config.toml
d_model = 192
n_experts = 80
experts_per_token = 2
d_expert = 96
moe_layers = [1, 3, 5, 7]
router_score = "softmax"
balance_loss = 0.00758
shared_expert_gate = true
init_std_router = 0.00661
vocab_size = 16384
tie_embeddings = false
beta2 = 0.95
seq_len = 1024
train_tokens = 573800000
dataset = "wikipedia_en"
Below are experts of layer 3 (counted from 0) of a mixture-of-experts language model. Rows are named down (a neuron's output weights, with its number) and show model dimensions 0-191. Each number is 500 + 25 x the weight over its row's rms, rounded and kept within 0 to 999. Numbers have three digits each.
Before each expert's rows: a language model's description of what the expert responds to. This comes from a sample of Wikipedia text that the model never trained on.

# expert 5
What it handles: Table row-start cells. First cell after a pipe at the start of a table row, usually a rank number, blank space or year, such as 2, 5, 201.
down0:507509481477541446513471475523456494506490548549555519482520494493511515465495520505490472480478539498500487481552451527518477421476474528516510493486515504477492463497498469505489531498505519518517490541476535538532500513504468493460518535520501499484512471523506529537487496520523513510481518460473528552552514510507516518516487511472474523498467494489502504534513481469518447504498487530474507512531495498491512469496478452527485459460462502513489510535498491457494478493495509474528540474499499520502478498511456509451482502540504557466516515530518549494511464512513491525
down1:507507476495519519474497534466497492500537515527507478488542493454497531480483494462491437491520495506497510490536479548478522486471551485502512490502456551477517491485506484491509495524565487488504493481510511519494516528486513472514513538509515491472519461536561483508494519490474530564483502488523524481472526552532487453465506518495508471552446546471503519550500516489501534482496503488504466479505543467519481515475480492529505464436514513484506518540489508495518487495506480521465466543495507461470486515482449512463467459506512513518504523487461495510518505514500494490
down2:490457470478492491504455497481505505525500523529474477452524487502481542492469509484515498527515471494483474459490479506497519539451531486490507538511527523504515485519531487487500480503499534448512438484538497484499531453445537501496548456495465508461473488530488499491488451493494532501544489489483495524508551500528536507526528505474453514492506562503442495479544489523501543491505552522490498478534497453496478494510509461506526527539468495525521500498516475523466425495480521523512482534528516470503496501512502463490508492513508473508472480487509516496470510513506496496
down3:537468487575517489430505516454524488489491521483469510470517487511562477535485523477507495520513534483495526516505503535485483499486518542511470551536524471531473480497549533493520512496482487467486497467486513528514509498506520523514511477527529504490488506518521500488462491504521482482489503459551491532532489510454506545510462518474528513532511521484496504486507461517516511471495484486521519519461477490537505533471523480494467509472506494492531443464474487496527456483522566504495540493477527478503478531527488481505455486463490463492512474532502559507489514509515532504
down4:478530518501505470518491481511430485457490500519505517514469513479477476488508479517526456537507525467499465488449552511501478520501505475504489504532515493502503479469483509528500503509503445472458507482499521488486486520481497507500530488536550501531511480499476485501514485510520462491492517490467509497513511462457490465486540452538493481517525511517479499490543507488512490469518485498454510496490504545511475548492506459526512481502533440489486487526493475501526469497491530525518482498509540522474491483541522485484507536450522474500516447489513505479534439425440519470
down5:516512436514494543487505466540502504504437509546524489464524562550542521532521502516477449536496498499470526511450505506465509494511508552491509511488485481528504477524494515485543488520491488513485503504472512490552455515524506482494531488465492482489541545517476515540515479461489520489479530493506509542480525482530463512488523500483476502488528498497487501507520514502479522471524421543519520501493526524487509547481466518498537515505516467486475517516472499527518518515529511552482503516491498533526494502504495482481468537480476492538516457529543508499524488507481520535
down6:521489524530513552471523521488481541502516496546534454496533505500505507484498480460529495491512439525523501510468554527478521509559512478465498479508436502516515492516515508542511487511542530501519448447489534489510502463487503501512520527483464479534476493485501466513516543491475516492482532515513497472475472492531507457477515507433513479458482509488531457519489513494497488460521460502535479471491528473502470513489480442523483461518489520502483523495513483521484499509536516505488503509502533489522470513476482517478497492559537503524519540489508447458501502504492483489
down7:524552506503500509488513451514467481475479523457475516505464506505511506550504464523517471483528512490542454502506527485487520489507445519545496501521539463474462529485501506446523507512464496438487466529515493518465498472521514477513510498479466513536498532509461544524490470473501476461494507480514483510547475461476487526520531506469538482498485479496502556526484511522493503457498508505470517505472455521489499515462522515475529502489526494488504501461507483530521455496505524544465493529474506522457501503545479524513494498495502505540479531492512561520512532497508518544
down8:489552513523478496535498518512485496492477459506466471536526489495485474501545459517459466480530540455500462499494514535482487512514530478447551511510475473518476464509522527506511516504513516522520536495515482487472502536499500461492510517499484513529438474492489511512476539505534499451503494534482479514521505522487558510510515531503495466488512509481515510504529529531475478500521490477482503533506501509483451528473521515455486543514484488480518501500464465489521460473476516481516486451513505521469529488554520513523508522467504524441462535502467513495526527496438529467
down9:486513495498490480517516503496457486472501496520492474504488506503455488523480442490555539484496554525530524464494565501517534500508534475453487508523500460499495510525477477489521492498490507462470515501528531539519483491528481468542495511507511481483544491525520525489503505480507498519516507503535473504502479533454489508537493496462518500523442488491486489536488500467492449485494525490506477496480562516445518513488468449531481488489502550470499506509483475485487494473449513521497516515476436521459504512520489458531506555461539486492533494528496502480500464503540489474
down10:502501528522495525489499497532533479478469512491518503495497491489505515498494445521529513478514529490499515485499462545500535517513513489492490463479532485539482540507450502455525514523466551555496539512536528528491491455491497464509486550481530492490513487454512506496533480492503511527506502473520467521447520482500510513539451539486501502531453520506477497497470503506467507524488520510549491535528547483507498506481506514467463447519483508528506468487493473531524463496474473525484518479545499502476479457535515470456525467488520472502490520511478511520536466512450450476
down11:484518521468525473501495525537465528512546506508570546510472514479499494493505491470528511479479479467477541518504482537518534493494489504528488453491532474467481524508435466487498531479505522506531489505516494508502466509519492472490530496506510456482507496442523530524508532492501554495511501458484492516502479486497539518472486497464488477495503501536497471446492458498542455507514491537456455523551511478494526525524489537525479480517504511506482470486464564487498517486534421486498512462528471486485475484491485535509513489497489530489487508514468501511499464501500466494
down12:494491502476506475507481504534497542524485464542495491515476515552499518499507515562482475501492549483471511487453511484527489522496477499467507479549502491483530480512534511480496522525525518504489540454476480483521465512509442481477521509516541492519491502513519520475533438478477499492545501478490545523505519461499486509462508447473478458461529479529513507500524482461529494522482467482501508484473466507463477543522451463518487484508507432515520525501494493484475489538510483543505502480445507499497538501502492498507527507500474466533508512527553508472500483459496519529
down13:498463491494493520494544494498511515492515448490504468463520480494535528483506491544555492527504469496516480519517505496499465473523537520481493516521513498491493499533516463519454504486560529544502507488506525511488492529492493525471500493468533490505502526507506505488536456503470505530516530471501503497533539499485473504528501522490520474554502498523557515510509511515533553487485470481539468498511533422462539484508480526549489488481541481481537507456445522470480511493474485507503482457513472495486502533475520492465481439522508518502540495554532472514502476484484486486
down14:512546466455501519464514496502503529503430469536515474507533524479500516564495513501502462487493503472492446509513514527513484508502498527514472536442518500542523507511524501479480477463469529502514494512468478488510473462532494476493476478510487506526471467542477509539492503502500486494529474519455483526501477513464493482504506555457519477514458475496490515555494517462492507504475510538501500513492521533532546517473519501510485500491470521515473556473511542548504503488550489500499513459520495535432473495542518503532504528493505470501518504493509529498539468479515492514
down15:460447513451504470469515512477483540518549493534544498512477497521513509526523522520489521451444503517504492518531548485486492489515503529499499503466530528508476489491469472509485520523511500481490468517448490482474502539488484483487514491506498481507504500515518521511544515484498538498526482465458508506489480470452494498480483474496485494488485449439491511481493528503529483518532538522462549522484455495543544540495460485473512495490493497501510518481497556473517480495499476483470441527486513509518537449509531512557476533468510502504525535501516505459511537520526503481
down16:500478491501510516466506489516476508483527546469504518462504512519553500464520512561479520534487463513493493464499475498456506455486511529494532496527511506487485500561532482530469492533532462532522488508517437534476555520510500538479454489510484495476491493511489515511523477533509475502523493544520539497506525512540502520516477509506520509486458513507508486454504498521522542457500476487499499501492494509497491547531475490516501484527542492475489493486478544476505525494442520525506501495515508470480490487483510491463471488502524542493521516522462507506464542507415509443
down17:513495440479532516512517452537497471521491520497507498455528490503530520508511503472488469530513462499469482473523425529467490474514515479505497502518545469538509479522493462482474496489562487466492485505544508515470559476467541494491524494551541518460531494539467507544467485489524550481452472479510515515534518520484483544511491480485496487511528540499530511486517503517492487485507492504479522476479552495544514473456515488471499496511501491488515482454516534471508459489523511505508492551491525495476504485519480493494531489494524511531502505483565503493490476501520484486
down18:506492521493544464480490516504562526497462522519517523519483512510474526483519447508481516501508506495461521546461502471481516486548514480473526502480499508518528483540504505480433505528508497535503518525493460481488471523493542524487528530507478518501519486520547529506529520517498463534491512526504492505486493504528494508487470460552491525466479501518479555487510482463526535471496491501551483461533499502491464518505498466526493482504523507485531545526523539483524504545502485501522505494497532529496468516443483442430506486504496507491519494477506453536487532491504506453
down19:505523471474538509518487534503505518500512472530515498527504502489521495514511463472526508498491467491476510522466529492507490522517473527565441461468527508485510481513482456477516508480456511523506496473508491512527439511505470460482526488484497476522517501466461529510534496451477542511470506493522505543494489493501497514518525479518572464492543538497551534447507501525448503528518477477494508492518525509495510525467485553544508469544515476498494517523456485501492478514548462518485477460553492492501506500472517508491500533508456488502502497532480478478526482492475540488
down20:533494575515520428519486505505454489465517555505498518505506497538556467490540441542473505545536513543465510519473492538516534486506488513474449456519540486509490474498530486510497520540512470495475494518528474531498478524489494490495477525511545549511540481509485505529548488490503519508507488490448492509522487489509513480504499480489505488515470518463488460506534489530494509462519471486503514530453489528546512534476490475492470482496491513481507553456512523500543459489509497522505513518490516515484487494490479542460472473508476499498522500476500516495500504491498529476
down21:482514497508494503503476519517448507491445494485498525549497495529498500477464502550536490562523534469468528495504507511549485523523514513486496477515509485501464503449500490512555506519492489483517496510533508482522512532533485524462511481511532527519453486520493517464464449514519524486508493471513498472508546545534504506460505509534494507535536507470475461495520476501500548501426485505501497497517502530515474477482503478461490508502490472505491477535507538524528491512449489483485552510507481500530543540510488508492546491453516535544467499517494521505494525459486499548
down22:528513509490497456497541474454496522479467509524471508520494514561504541495470470531454513495525437453471468498506497520488478504489515473511474505466494516542506499518495510509503473522516520471536501533485489498527499501486515525549524497495487493498473459515476470489493537496491526486504484504485479513531483514473492497497511486505488522491522505476456494547546486514484469499516513525456480538490512525475522472458577531454479510504484498503498559465469497486552452471474499463497544475499524478477471479467510496471517455538510486497489501466509536486532490473547478504
down23:470529503501498466491484517541495486520479464526550496496513481462506482497524511485481492461499489446508518506492470498499489509460459513520505479471562491476508501495477481450513516458458506517529484476493494487521460500498487490497502491530520444483480485481507532509507507477535536488544471441465476525529466482455508529483494455436490477516483515491480456454505480520452483478517501495463499504571487501540504527529500532516491500513474547551519504485489510485504456456504491473516520504503468478461462474505501515518524530501472510467503477526498533509537498520502482506
down24:524517487473504498523481455472510531482500507450481520506507505488484464469472469525514496581524488495511504483529495534526506508482480462557521501466441503524508477465527505505509484478509490476480527493539511505496541529506518519505513484517495532447481471538507484476446566474482492518490505540569492536479449487472475509500518533533509504511471498499473530473490499508521556515499511478484487466522485495525526502508555469500486510447544524505489503522511520495516508505485497501471526507510499493521515495434526522514532446497493487510506493517509534509498526462515497533
down25:484506491515533489520537461496490488497517506507443534496475529538488486515463456502464480505480563475513508498514475470500489472470493452503466535490471436533506500457465505501489467484545478481495544528508508544494464540501497527528509471504486554525512472473532474561456488464525549491486528520503514501476489482493491553496490483520524493508440514498510535504441500534490516495502473506489509489496462470502485439506520486475477513474496513500485507471514502491482511521497505466512506502484496508456483454525484482497470511457492506490482511489485528517523525465491501455
down26:494477461496497541522473517563458510528516468530528480513501533519524495515489509502504538471504491507519488520497490469523500502487513507490504502534436513502511498521461522507504501511503529521471539428526505496502498474496457479479513516467484447514511496491524477474518476499463475518569526506479496454472512493492483499522487521456502505493488482524520467516498501519521487532481500473534518488575489460499493490513463485507499491503463449477464550515472467517470559542539476471491483480486516522506495491528488459491488521539461478491521525518489437480515528521485496495
down27:459480535498483483480451508486507528532497514526501514471460518503515499471498501494511488506484530478499509489481481462498502518502520521466449537520491518494506500516498496451526525552509473534516523412539497543530492473511496475486510486528551447519510487463529496487517473486506506504537509466500544535498509451485482498515509476515495476492497495500468503476533484461532460496494498463526495473510491518488500567509498538503510512509521451529466488496447478479541496531487478501539484487482536467527513535524539436506530513504485493493531487564505495490496496502487536501
down28:498511501470569519516521516510476517477541482514547510500530500457533483544486467493524481469498505477516539504518503541497490504486515464538519486505501496500489485519491470468529489438503516492523493511491499541504523508483475460488518502494482511472519474502506500506474517516536545552498513456506465495485511456476495510499467502478488474524440508566512497478503490492504502522496498519461470513523496498523483521545500507542501486477476547502482469488489550522478489499559461498501534519487488527504515492532511562478525528503484487477487446559454517508475462545523477492
down29:505493476493517513504487476507514507490481540513501540528478489496504489541511537475515485551507507497521464509497507477471524450538496513537514477527538495521519495535509451476559478498498489528480531545512511504513451488545497489513530505489505506492501483500458526563547505464473474505491519489520499512534477480500482494482532468478493481462504514530530551503481512560526494493541510547503517513519473507448477494499499501514543479531523471455475448497499468501518503545510497526478458538498482475506531477526473486495514504523534513500528558496523541540521487488528524478
down30:500464503500521457501498472479512512500511548547506486468525492506479521497501484504478472511532526540452488486492483465493533479482501452506452521491496528504455493487506493514530497515518555515486477539448491506506529487475466518490547525496491499481443514485495449556496508485461520489482494448502502533520488482521482519515487496494503500459474509466513517522512481445490509542517487540488497532516519548479495453515515533532494476499519586517535523511530521513480464497475497468525508491502462483491490449501497502484479477486487537480518503533499543520502484529514553493
down31:515528470497483488472473481488448515468515503543521559548507483513477461459483448483503487541557485526511489484487495529496517495511490496513496504481526498535511490479570488517493493506546478529481494504532535514510508499524496485550508528549470475534504511499456478471501492481477529498481540540502480516518542505531507475509536513509492492514491487464515505501523493530488474520506489490471437521504525529472485529480505514481511486510514508447488496511486504505520471505511501522499545525475557508550494479494523490494507530569491482555511508524542544489500458465502527511
down32:515474458503513500487524478521498501529498487502522467470503531512543519473543485459491490534508458493454472483513448503469473469481508482521511533533556501501493551501530498494437493473546476475482485496505534479466509499495503503513496500496553499463510517502482522491502492511503539483501460499532496570530527538494469497476483478471506512559475500534502514524531497510480495471507489516462502481498548469494502480501489531485515513493514483469579475441522489468524470451482543490494517533496500501462503503505497505496495464498485504473536446506528485515512494491511541510
down33:504497512513511438522456500500439467498508525515499543491457510505517472469499464517501497543509534481515478508470537482526516515506493498520463496520492461485537515517448521481543525530491441487490548480519518550500485509500507497508523475495550489516527489540528518491504462486494487537535512522471505496519483454507519485451541516497513493526499526500505473486523455488519533470538530484547473522468488507505514500484475504520517472454517476510483533484476456540545497518512544530540515485472503491485502476533505488505510553474500490472488490533508468491470518481525531473
down34:510489549511470482474492492483516509499469494478473470496490526499491503498499482499481472479516554463487521463503487488518497539540456475476465483489504487536502522463497518496521503533462539471442551486543512485501469462491470473474503508522537502502511471439512483447530475508477511459513499469492501519465495478524466515530511465503492472506510481516492525526509475406498490497478493491470506497537486526504486513550518490461499469483467428528488541507495460488500486512466479511487514470522514503499487515536508480496532495444490491492461454502520493497532498477478502517
down35:530507491530530528484494483447470496488510482501499509525510510498468480500506450481500515549513530520522493489486497492520487519494500437496483508466490469567557504469531539466506472513495472515487491496453502500512483473490492479486465558533493552523516482515538507523527483534521463496496511521548508501495475477491479527499497474508537430505438505504483501542528498523509511502499527482494478474481520520469430485506513481488478512463551498489504508464503486526502483529455528488472521511501512546522445476492528475499528512488490489517504480480464530474504491449521487495
down36:517533503517522481553512547510485491496486518495493491498499470522529533520453541467516468526491477509492525461526492526509514491519512511538536493516528498501495501501464502540509536532485503457473544497542497474549523509498499503492504524472502511468494495495545507506501465501490525543494516496506512471461546551534510496466501515541448510527490501516473527495494508486492539504547510465505488477515494422510457512449485506468534460462492520512535462518483466496504510518463500522494462518483495477488513504504473483513500451499471498521493496473414502519462492525483471503
down37:508520504467466503443475504489534505523488511500490482500500538475517536473521535520463523466470577467468530507543496483517516546544442505464490519487518470454494511517495494467494526498500502499496525498480476505480513479481476467429505510507513465481500481500517524491516485506458474501505471466507529512481487462526489488505481514505517520473532519519508495467539478432482486526461469477489514498481518534525529498541504469526514451505457452478475517492473497522473490483483488471474503478465512462522499495528505494520559522509529482496505504496530464538505493513493513542
down38:494517566515498487515489520482500497461465510467484513487519498529510478539455461526478493537485552494492509475472537498498499543499526505492484500527479506511480474465488487508481473478493508451460506506516503522495456489522487499476480507515571512520538482491477502482493457519466509472512520457490493454442518447560473504447500539518499486511516502445487497507522512474531477520467483480499503446509459523515481534509500486483506470527487469532471504508477459539519486540509515516477511495522500528480541544490510472512523494490514470487456469516488511488483477456469513503
down39:503528460518535485535507459499484492473503490518554524518466450513504523522491502500497465506502516513502459462469536504512515501460489460496448495480506460485522507512479501517470515492505513477497484490480528534484482485501475517490466506528495503489505473516536541492431485502478514533510549465481492499513477528537453472463499520480508485501500465459557482535478507529504481522514467495465457463484513460514477467482491475510481487435451512507494502493486512536488485546508535489478533487457545540486511482486487476498481516489530461532480532481541521466504478477477485498
down40:474529485470485520504486510477450533464484497522498490479471520489492472512526484499444476524477553531497517553516524552537504526526509481490470533486502530480500491450466478498528555478499501515520493500530472541525479465468536483513553510490512481502522511494526472500504513488523532541499458496463534481459490527497486495511504522535434489526522540529505509494458525511523487515490499538493474459519503532509500473501472531509502500465574499498451515522495519516525505536503442516495473509508469479471505481491471486481494484482461507505519492528488451499509488502523489465
down41:497462542469510436455484506493497517535472500520500507491533484471562480488491445469531469499550466470491470517486485491509509497484506507497490507499552524514499489520512514508462451529524519502531509520494527527541486507479458500507489541495493506498520477462500521548538507473513530496512504481497463528537486499516501514527524481503495480489489515472484513510531452546514474497493513459497461509525507494523497502462504529501478502566468490477506482486510487452521465504489481512562497499558496517465509511473536482483507476525478555488508538526495439523532467497484514509
down42:505462523483533514487538529529486523485550499552551486468488507520496487510534473512477530461474475552514472521514504512503501499489507500487543483468505533473506522556488495494517533512505528505473497516465509481508504511492490505419459492446459526478520537489529502468531528516481519492544480474466495476483496524489461512493508475516533532515491443510522487504496521506508501518481464534463503522512486485523508524511472464470498457526445497514454526488546510508483501540474501497502497521520560504517541520499512501473516498459505476500481518513465461470509533504492517535
down43:501467512502541535486503514511527448513477485516509524488490500488462477504509474473523501523522499512499476476500434517535512537563530469512523495498523514520526504469487496522514530517513502474478465474516445505503544445459529471507520521498452477497511447529503459478460505452502497465476471498463497495508514499490494477454498518538498492502530547484501551446533510505505519525497506461488501480487532473503522459497513451528482515523502505518518469521509466536489461533491485509517468498518516440500516515496484480473478520507493488524528498523485474444466488498458490486
down44:542514535468539465494489504512497525494490482474507510507488482563551470520474502526483499488494543459451496482514502508491430506477485528491497481502517472491514446484538495493498510490526498493478528495488501486519492527512514527482474482529570536513523507504480504508534463488520460507526519490480515546463528504488488495500480457514518495472541501460509519479510447465513483504480463486460503493464492518511499553508501485493468484496509445508500482483530496480512478543474494520511562540478547473489523481509480516513511486464482474543484503495529541483494462438488480488
down45:476470482503509536519482486487499503500490498495488485469466508490445518529522547462509511497502532474534498505485505470553505461467519482471507506494492464490521466500498488525503480508514521487487460469498506563499484479499443525482507474522448526509489455504523550519519493485448511522499551476529489503477456542511494485439485510447528483541473539498523464444452522485503520518483531489491477496471505480509514453485483501495469503476473528475511517489490497496498518510549535511482523497526487517522498521486503526523455511490530504460504520481452499569513506490482534506
down46:466455529532500485472502521512520446477552489517521485512488527483523515536483500477525499495499472527494474455476497504500534536480501494513468477475507474486522521499495477490521500506486536483504484454524499515517470515477489480490490515497449501508553517518518513509477468527506465522475508447487512485473527457517477474497492535473477497518499567477529481534452481471532519454498534473505484514508537495509558484525494498541478481464457517488454486483523490521522494512480507560503507501492507499488493509509447469518452520464507507565511544512499490468495529543524510531
down47:513516451514507476465524457477494503491494536511501459478478469482480497532532513460534484554500521485489482493532508480497453469500516484526528498489493469456511495496509480552525539481494468490483494491502517502450501540529503554472477484521538522523499481514491520502474515566547471527511476522469521487489497491496489529516488488532489521520488507500524512499484485506460519504506488469470538505476468489514521503493487456505455518447522483499488492506500501469465523502535532482521479505445534513438495479527548496512500492453475469481508513514477497499554474519450514445
down48:508557544500508530486532488491499505492531536456483480497545508500506496535539474542477511485467482518523490497514478538477483456495494508501488516512499456488527481467528510504532489527523509500523477502477485517498517509532535469505521480474504528500455493482480484526501508529494487476496508556485476484498502543505515505501521527510547494491514490506542467514494539527506492471540474511473510528489537519487519503514494548528504537535500516518458489527462501502495539480478567487501476480545478443452522474511489524499527532464559527503521511535502500479466524503417493489
down49:490494518497489524486501524461494464471463491479433493469513475506517495523474473502485494560495494463476549497486456527481496492520524543470527525501497505504495527499500497541463541535533526510468487509549513493535501460530534535504484526493500501508475489518497480501481565459524472520511508518530478514505490515522471515482490535500499508467487536486499534487453515487462474506477515515501529501544463486504499516477489508488514486518503462548487493523522436482472521449514510547511540485456511490493448530488495443466502507524512521496493523506478453470499485540533503500
down50:522530490561521482570517497539474495474498485509515515488503469484516484502478478467499433529468512496506474469501540528458522486496478528500487509459503477487528522523490529493539487543484507503526533494496510507501509449486500523499490496527505471478524478506523518505472510488506482548501508436475489497519501485521491500476484522499515464503538498499565509521488495517525454440507475471519485487540514510505486535512504467511525486438477457465513521479484511527473491475478500524529491522546486557478493509530475502499525518434498509501509541492523508443501482492526470481
down51:491516540503513500519517441471454493502516482507507553501503474502462486523460516535502446489474544512528514474492521511548469468519511507510520487537537516499493506500496529524469499444524504458468464536528500538475518494546522471488500534496528490478519507538479524475500506506502531507508581521473499514507548462509503515514457521518464499511480501517517494504535527481493497519494488563474503528494526484491473487502515493523488466467493512531484509490463480508474510514508531468514515460528532503506505529528525498468516503515458447524458509528517535496462513479490528543
down52:481482500516507493537468557505529512515526496491508521511464502481514487507476508529504514487490478458516515525496488498513488517499524509508496511501538492485498489493499515488492513499484502499481480495537471508508501508509524496523486460476462401521493506508513506488473498475466553504485525475492506529519473485534473490457513502492550516490492533545462523464518467486486478527559519452479504482516515483451512419482514556535511467455488513503530519527519542480508501494486487501475491512527540513512501520473495481464453491538502504506467456525453489528450528497483468443
down53:533507525521478476509526501499529467488475498504413509489468510508512493522514504500474470452524536502519448511457529492489464494496488478545489507483516466458499505483504523489486488487479544479490477531499491475490436526503510482501497500462531482493535515484498496510549480512528481464471526528490460529505455511450470526517503480510514495549550486455500512507518445491491531532534540497510464517498490509511530500520466518504501471493536450504474529475498493508516518521499519491543478482504516502451465483560476472519518512480472470480494470502508491487517464492513469456
down54:528540499523510475502534506480506494497490506519465476578519553513516500462519480498487513490506534484478512526533505502488477530490480507487504512486541467520528487505497527500502541524535516459512487498489492473546508511479520485508480497454524510536507485544513518485480475512556460515510456513528512469548530512485526543485514492486524498512529492478512496524531477503497501471525488479492501482485505515533466487469511514519515478496534504501558488486497516544518489471509559496464505523507491522450543457557543547488500498513548478487510460540540485478541514495556517495
down55:518505518521483510541517468494525470490479531478450545469478520513505503529480494517510458489500501493508481489476486510530475467489484511523474530487527493459522473512479514484489489478472468462488480514493507496501440527544534510490509449446523521482481504488497524510501495494488501482473563494501485555492421510463487512457504503462503455531540435451498481476478520490497521516465506515475491518536508526511503486524468503518482468490541456503470529499486513469491502493532483518560464468476486547506474531512487504484536491497522529477498501510513525485494476545516493473
down56:459520577531484530519509521548471466467513504528492468503525516512496521500501445519509520488534557493538502469511450477481501492497496458497558457512489498512489515535456531499538505493497556512502506467519489523516494509505449486510471488504475497527485447498528518493537504499483557487520495505478496476512554487488533500476496505504522487544471536544512478479553533489487515558506494514502496452515461529511492498500489496515519426481482507464491504519478521515537464488500472477498479487493477506483490495518513491501518482487495475501479451479454495515507506500512488474
down57:524499468460442508511529511499521474504461471497498499521460488471460549508443526500501497491509480474518492478492529504537498524491521483539542517493504560493517473504453508538496458503452516463479472500473485481471509481525531524505453493463478458498488530449492487481556450466543446535504516479504497495448531468496485473498511518545515485517502459507486515457498482496495486551468498488516535480535509469477512485500509512502495473477519472530517491477498503480455508516537503492514504482521495494501504499539505489506489501476463494490497493530466498477478451535481465484
down58:460504495509525517487483547478433511485504440475502457485505479458492540467498479481512485489525494473513512471502482508530496469518504517509456486501500498541478500427450470490532494523526493496506521499495502581465513513515530471520528503516483487508525452549469471498485525487508496534537503473493494464463525498499537523510534511481503468514478533477519457506517491491479535453458510508545537494513509536497529485531503552517519502490517553541499479471513472490524486510496452502500486495468463514539506490475481500499507488514507489519512540495492453511488484516489508471
down59:496481486476523507491499529490504533534494487553497501521474523502532521512483514499496520532436482502469477490476479427527530535503511501523510500501481486495523523517532473444518537467454511510486535497507521490507494525526490493513545461516481498476541490525491560507559500504514489495516489448487512463498495549505532498491496473531466498452514475516485566486481522517515467500476500500491534495506483469514493485521483513515510536560506467512518476519511521488475508522525490501536519522478493503495542525520476478502511503470478478493515499466454475497525585486482551486
down60:456499473476510469498507481491486509547494508502483506499463438501508500511514526460547547530520507504467509497527501506502489514540507494509511473530513492487498492491507518508522564513520497497509474496504492462541511509496489496516501546519483505479518492498514506515462472477502485538528495531506523487523527563529517482497518497513443537551490514447481464488489501509490513505555499453484456524487507432499461493428496528449510495516495531525475458515457525508504494557486486508469491498504509520513551482491476514504502470506463508505467528484442504535478483469476511516
down61:503547497513509499537534538482523496491525499464478447531521577465499533502501483492488511524485495494480539518530508499526525509467495518506455529494462486488481528475522494490502492477532523493485518498490490533505497450508456466523536532453504470501484457502503490463473558510515486454506496504505485520508513478485507540516522478525527492532519487525542527507500525497519522529475445489516479521511520547544500497499506502535501532532500544512452527527522504522482513493530554481467488517513516471469480482472524534525460525453537504471469473505515519480492500476477520527
down62:519528484484489480513445509478501528514472518493459521573486516519504516507496544478508501523490534468464493494530478515531461487487486475482534475502510453470510472539488530506501523503505461507487504463513505473475554563519471520460493507489525521531454502554500546503490509488513494511488521484496478472499528568517517429465475518529489500503527561462530475471475506515497521518501487475508474503483519484496524447472498462483482499476480484505522522490486537511475535525516517501499524524476510495497468504468481512510512534511483524523463516513530506536498505478469471461
down63:491456511523536473479548499481474482498551517524516516521531453465512502500502463461510492548491509516486501505465505487488553498495486473518458463465476495489484523527477484519520450485525463521500477490505556518508474508475459507509502519474520498467485471502496501499520512512468521494509529493472488507474502477542524461490507533488520505562477503453528481530494510554507552478522507515504543519489502472516509476510474520518501467494475530534449545502520493486479482516522535474506534486496512492499496512452494447493475478520512497517508534474522488545463497499464482428
down64:484483475504522487541491501485465569505498529525545485479523456507512496507434529535510553469503483521486511500549478493484477519490526510476492470529516510511497501522531516504479487499524529449485486525475485456520508471518544494510465482471480530510524533501560482500508504531453508519479515548518518477456498537482499479504497511516442555507475477520484504504491511452478503481532513502489492508480499485484491474469497512466529466492502491572486481468466505484479503535541516540492474489465503490514548509504485513520525485503471480495506500502469504495432531516463491517
down65:500483489498506531475485487475514511495477479524497486489480500506491478476509534489502486513514526456493522472515511493453522540507468459495530499490508530478549513506520483466525459439497485494467514501507493514456485482513554472507515503486530487506466505561459492515531496512492458445539470482477538472532498540521515522441488494440451495484480550519450519483521477506493504504451508536504515470514478461448499474529497517478523502546462516528489481517505487516476516500468490527492515500516513494485510489516510481505517508520512493525515528583535502528463518480508523525
down66:531537518517494515510444505456497492464472543501479481539522517425507556483496526509507520543499526516498490489538493506530508518522510475515528504502478449468487474503504507508532475518484529498443489496483483505452540504504471493446497514483518495520511511515490510453498554564530560514493508489538452434485477510510510489485472562493518485494486507503503497483495543488498507507483516488509457510502518476547479486465514480530486473509483491486498508485481497531532505443486537520466533523497509514496467519520507508512522510492538480499491471489493490543497470534470496515
down67:508560472526489547497508498473535471515543532464490472484479513485499517493504508466478472496529535479523504506512489516519510511464458509524471521502508508487537485452438521462557507523484494439477541491447506545465467522517512494466487483494505496487489513512531542476515475463545480546538526525521503482462465454498519501482495493493505473532483513527504537452473511490517497457452537476536509517506484506522481514504480487517501474433489513522489530500476496483488501477486503493482501487476490508487489481521461492501523512506497507488458456543538490476490534505530492478
down68:456530509525515440487556515512497512498483549475470541494482506519491517515510456499476472512493555514512480485508503500475486486486489559517472504503539495517489485488462516484475472489517495456483504538519493500492477519481523493501473482511453586508488484516481489519492520459490504505499445477495492526527501494468479524478534455491465524520502509472492496502533503502484502472530520544490491480487468467463482478481506496484514523453530521480516507498503523571521477488487535455522518498558517501509522488473478521482491474515493527480527454547520570511511502500478522496
down69:501525461523520556531488497454490466500582500470517503510532520439520467477470467477535527525496472508489504470483503509526485490462492506496497518504489498490519501492497475510507497484525469485501501461498492532451529489542503504495528517564487486514512504526468500452451526472496489488501523513509492502509488522499504505520529502459535469495426535477502473441490529544502494485511506446502519479512488511507504476484534446510504477498502536473492483522481522504484534512464541497462480489500517503519444504463518495527505478509513504470501465516449514540485514540491531491
down70:479475507517519527519501477484456484515520529473461500496479502501496487499555526484536509480491512510521492517495575501496487485502540470493437518480484516499478491529465512513522494445512472551550451459481508515490489543509495498518477475489452529521502520484495476476496485473502468554520535508495488511501501509519519517509456453511487535540518501514496473466514474502506524527518561502501474547515474501556495522514480493487467493497436498491482469492484529471507510504452520503525526517541472508517456472509538509489505508458502540490517502548549491481520496514505508477
down71:480539521539540485528512461497477499478520487485542525522506490529484491494504464501499463511490529481501480487487457514504508482489497490536495483518511473530522501481467522480517512538455500486489504525518472485490496471505449496498474481517520507524481518545512535500522481478505488483507495509538510487513489512478494511496501474517515444523522505485548530506496512485518498553485504464501537501490502527525468532534521456491520485428513422491508474510494505529497468465491498494474524541445518536488501498497451433521530500472522490551491528435528540484489506450513469476